Weights of a small mixture-of-experts language model, trained from scratch on English Wikipedia.
Size: width 384, 85.6M parameters.
Experts: 160 SwiGLU neurons an expert, a shared expert of 128 neurons.
Training: a variant of Adam for the experts, 574M tokens, 4380 steps.
Below are experts of layer 4 (counted from 0) of a mixture-of-experts language model. Rows are named router (the router's row for the expert) and show model dimensions 192-287. Each number is 128 + 24 x the weight over its row's rms, rounded and kept within 0 to 255. Numbers have three digits each.
After each expert's rows: "comes before" lists some tokens at least twice as common just after its tokens as in all text. This comes from a sample of Wikipedia text that the model never trained on. Tokens count by the router's weight.

# expert 15
router:153133135114136150117118152149145109170139111129111127110086093137154090131116171182118126127150143166124062139118149088111168159125080120117159172098117132075146135137122151152131146096153095143108124114109154140122100146088113102078123128082113156061114132129065113132097132130140108175
comes before: "=", " the", "-", "In", " his", "The"

# expert 10
router:111084134127070099125132117105122165131110167107087145076164128111172146156128090097174137139126123116177144128110139127141126111144125164129150126132174145160121147108179110130154153167128141119144136119133103108150129122144150106150113121136140119173089130089145133170135131149122156109
comes before: "=", "\n\n", "\n", " =", "  ", "The"

# expert 9
router:112107119111113143106083089176121130148126117115090129107114113091140116147129127154128141130113100124126115118133111105127167137109144122109101140114113166113100120144138135129108127137115135102097139125156120109097110137161116125155143112177123115104102127136117143129112071145157133159
comes before: "-", "|", "=", "The", "In", "year"

# expert 0
router:167118098152109139093120163171137114124167090117127124142115147101157144117117158114087132146166107111142129162094118128079153088131091099146131142134109101148105124128116165147146128105129112147133132158134104087190118114124110149111164103190147113114109121130122140113134133111131101114
comes before: ".", ",", "s", "=", " and", "d"

# expert 12
router:114108134113086121137111119086140163135119116133082171099141121097170110133140113158125148125125129112167118148111117123161133151129148190117116127081140116158114177113149122112122120142127128124157150122118129133100145150131136097149116137117070124153097135130133103124137145161144160102
comes before: "=", " =", "The", "In", "\n\n", "On"

# expert 45
router:154128126119142146117107144095119150123133086138127120140121160126173108110150144137097130112132101142118120142088102106104149112148108182160139128112106102100160083125160118143145118090149127104161089141129138154114114105096114097134128132147149112060106122133124112129122179131109102116
comes before: ".", " and", ",", " in", "s", " of"

# expert 46
router:167123090128122129097123149125165144098122088116100099149113147098164145147170124100102126128134123104113141145116111119101143116139096128171152145127132106115127075116145138149142114087137120119134130138133109150151108086107114145120147125151171116112138121133097115117148145106141104129
comes before: ".", ",", " and", "s", " in", " of"

# expert 22
router:121142112170110126127132135155162138145127155122131127148155171117134121080098105114138144147148131123104125146145180173126141081155131137124151128118149127144146064140171162143133159116118155119159111119097107115142147168170103184144156092165095083072203141143137146162120118139105117087
comes before: " |", ")", "\n", ";", " 0", "°"

# expert 8
router:072120111109146142094135097090090120118135177123155143153106104105093134139129151135135127142133130150106130146141129124120107109134090113129173100154080137088159124136166123120146148118108127122085157116114162158147133101145160141098154165143164160090167186124143114117099130139098166105
comes before: "-", "|", ":", "″", " \"", "\n\n"

# expert 4
router:166142123125132110120082145095177084119133107160127086140132142100140140120114113102125153164133131132133121098163115154127111130107083144132120151125137156160134118110128130169103131109105127153111138102087098118132119140110143145097122128093102100091131154161107113119095128142122097097
comes before: ",", "=", ".", "\n\n", ")", " ("

# expert 50
router:076137136112109092121118093167116157134102153159103153142143072149142116107124089104144139134161109109127160122172180161100113097112121121115111083149084130132145112152143163143142146145107083148107159143154123124134117156149133146121168121137113156127134101097144163182149126143119147108
comes before: " |", "\"", " (", ";", " -", "′"

# expert 1
router:148121128153126147147125132158137150129117108128157119135116167170120111124138164080108191154113111176137078137079170148108130129152103139144189081082132155130121116129137168156125152107108127146160090109101122132170121130089148185120131145141118074088197135131136122122130104104118125125
comes before: ".", "\n", "\n\n", " and", " (", " /"

# expert 17
router:145105090151141126115102134166100134123150101161144141121110123135123125123145164144104126128156129147141082130058154103106109150100087126122101116119084128129113142121129123158119144071120110146123141111140125102189136129083146074094169090162146133139108148084130104139156127116118090142
comes before: " to", " by", " in", " as", " on", " a"

# expert 19
router:117161115131119118121112121102093141160110132148138161132099126114118118115124137143122102148147111187137102114061104107109114167143099147124134132102110144105139127129171120135149141110204064126082129154114143139100161147090149078110126130147112157134091126122131117133131145159115105121
comes before: " to", " in", " the", " by", " a", " as"

# expert 36
router:114105137095100125132119101146107114120119149114142150113189180088130155170105127122119132145138116137160131150064105136136142094150148124125112094134162156187112188117136135132111151135121160094129160125127122117153135153153158126131161117179086102150102157119152142134130080112124148145
comes before: "|", ":", " |", "-", " ·", "%"

# expert 37
router:170139121132139148124114150120132122119147117119136143140123105130146112138155166116117135170164113126130116152103132138129142177094088153134167130080110107087117097148120153129093134083153148138136137125116132147131094128073101115099125099174120138124105122158102104133163150079136098122
comes before: ".", ",", " and", " in", " of", " to"

# expert 35
router:084121124148126116108139096149081157156090176121119157138121169111132157139116125101148148142117118166106148147133150146080133089121143131087099072141122115118148170118166093116106159109121154156149121128086123103135159129186119145141168115148101128096134156123156154161110141139143178115
comes before: " |", ":", "|", ")", "–", " ·"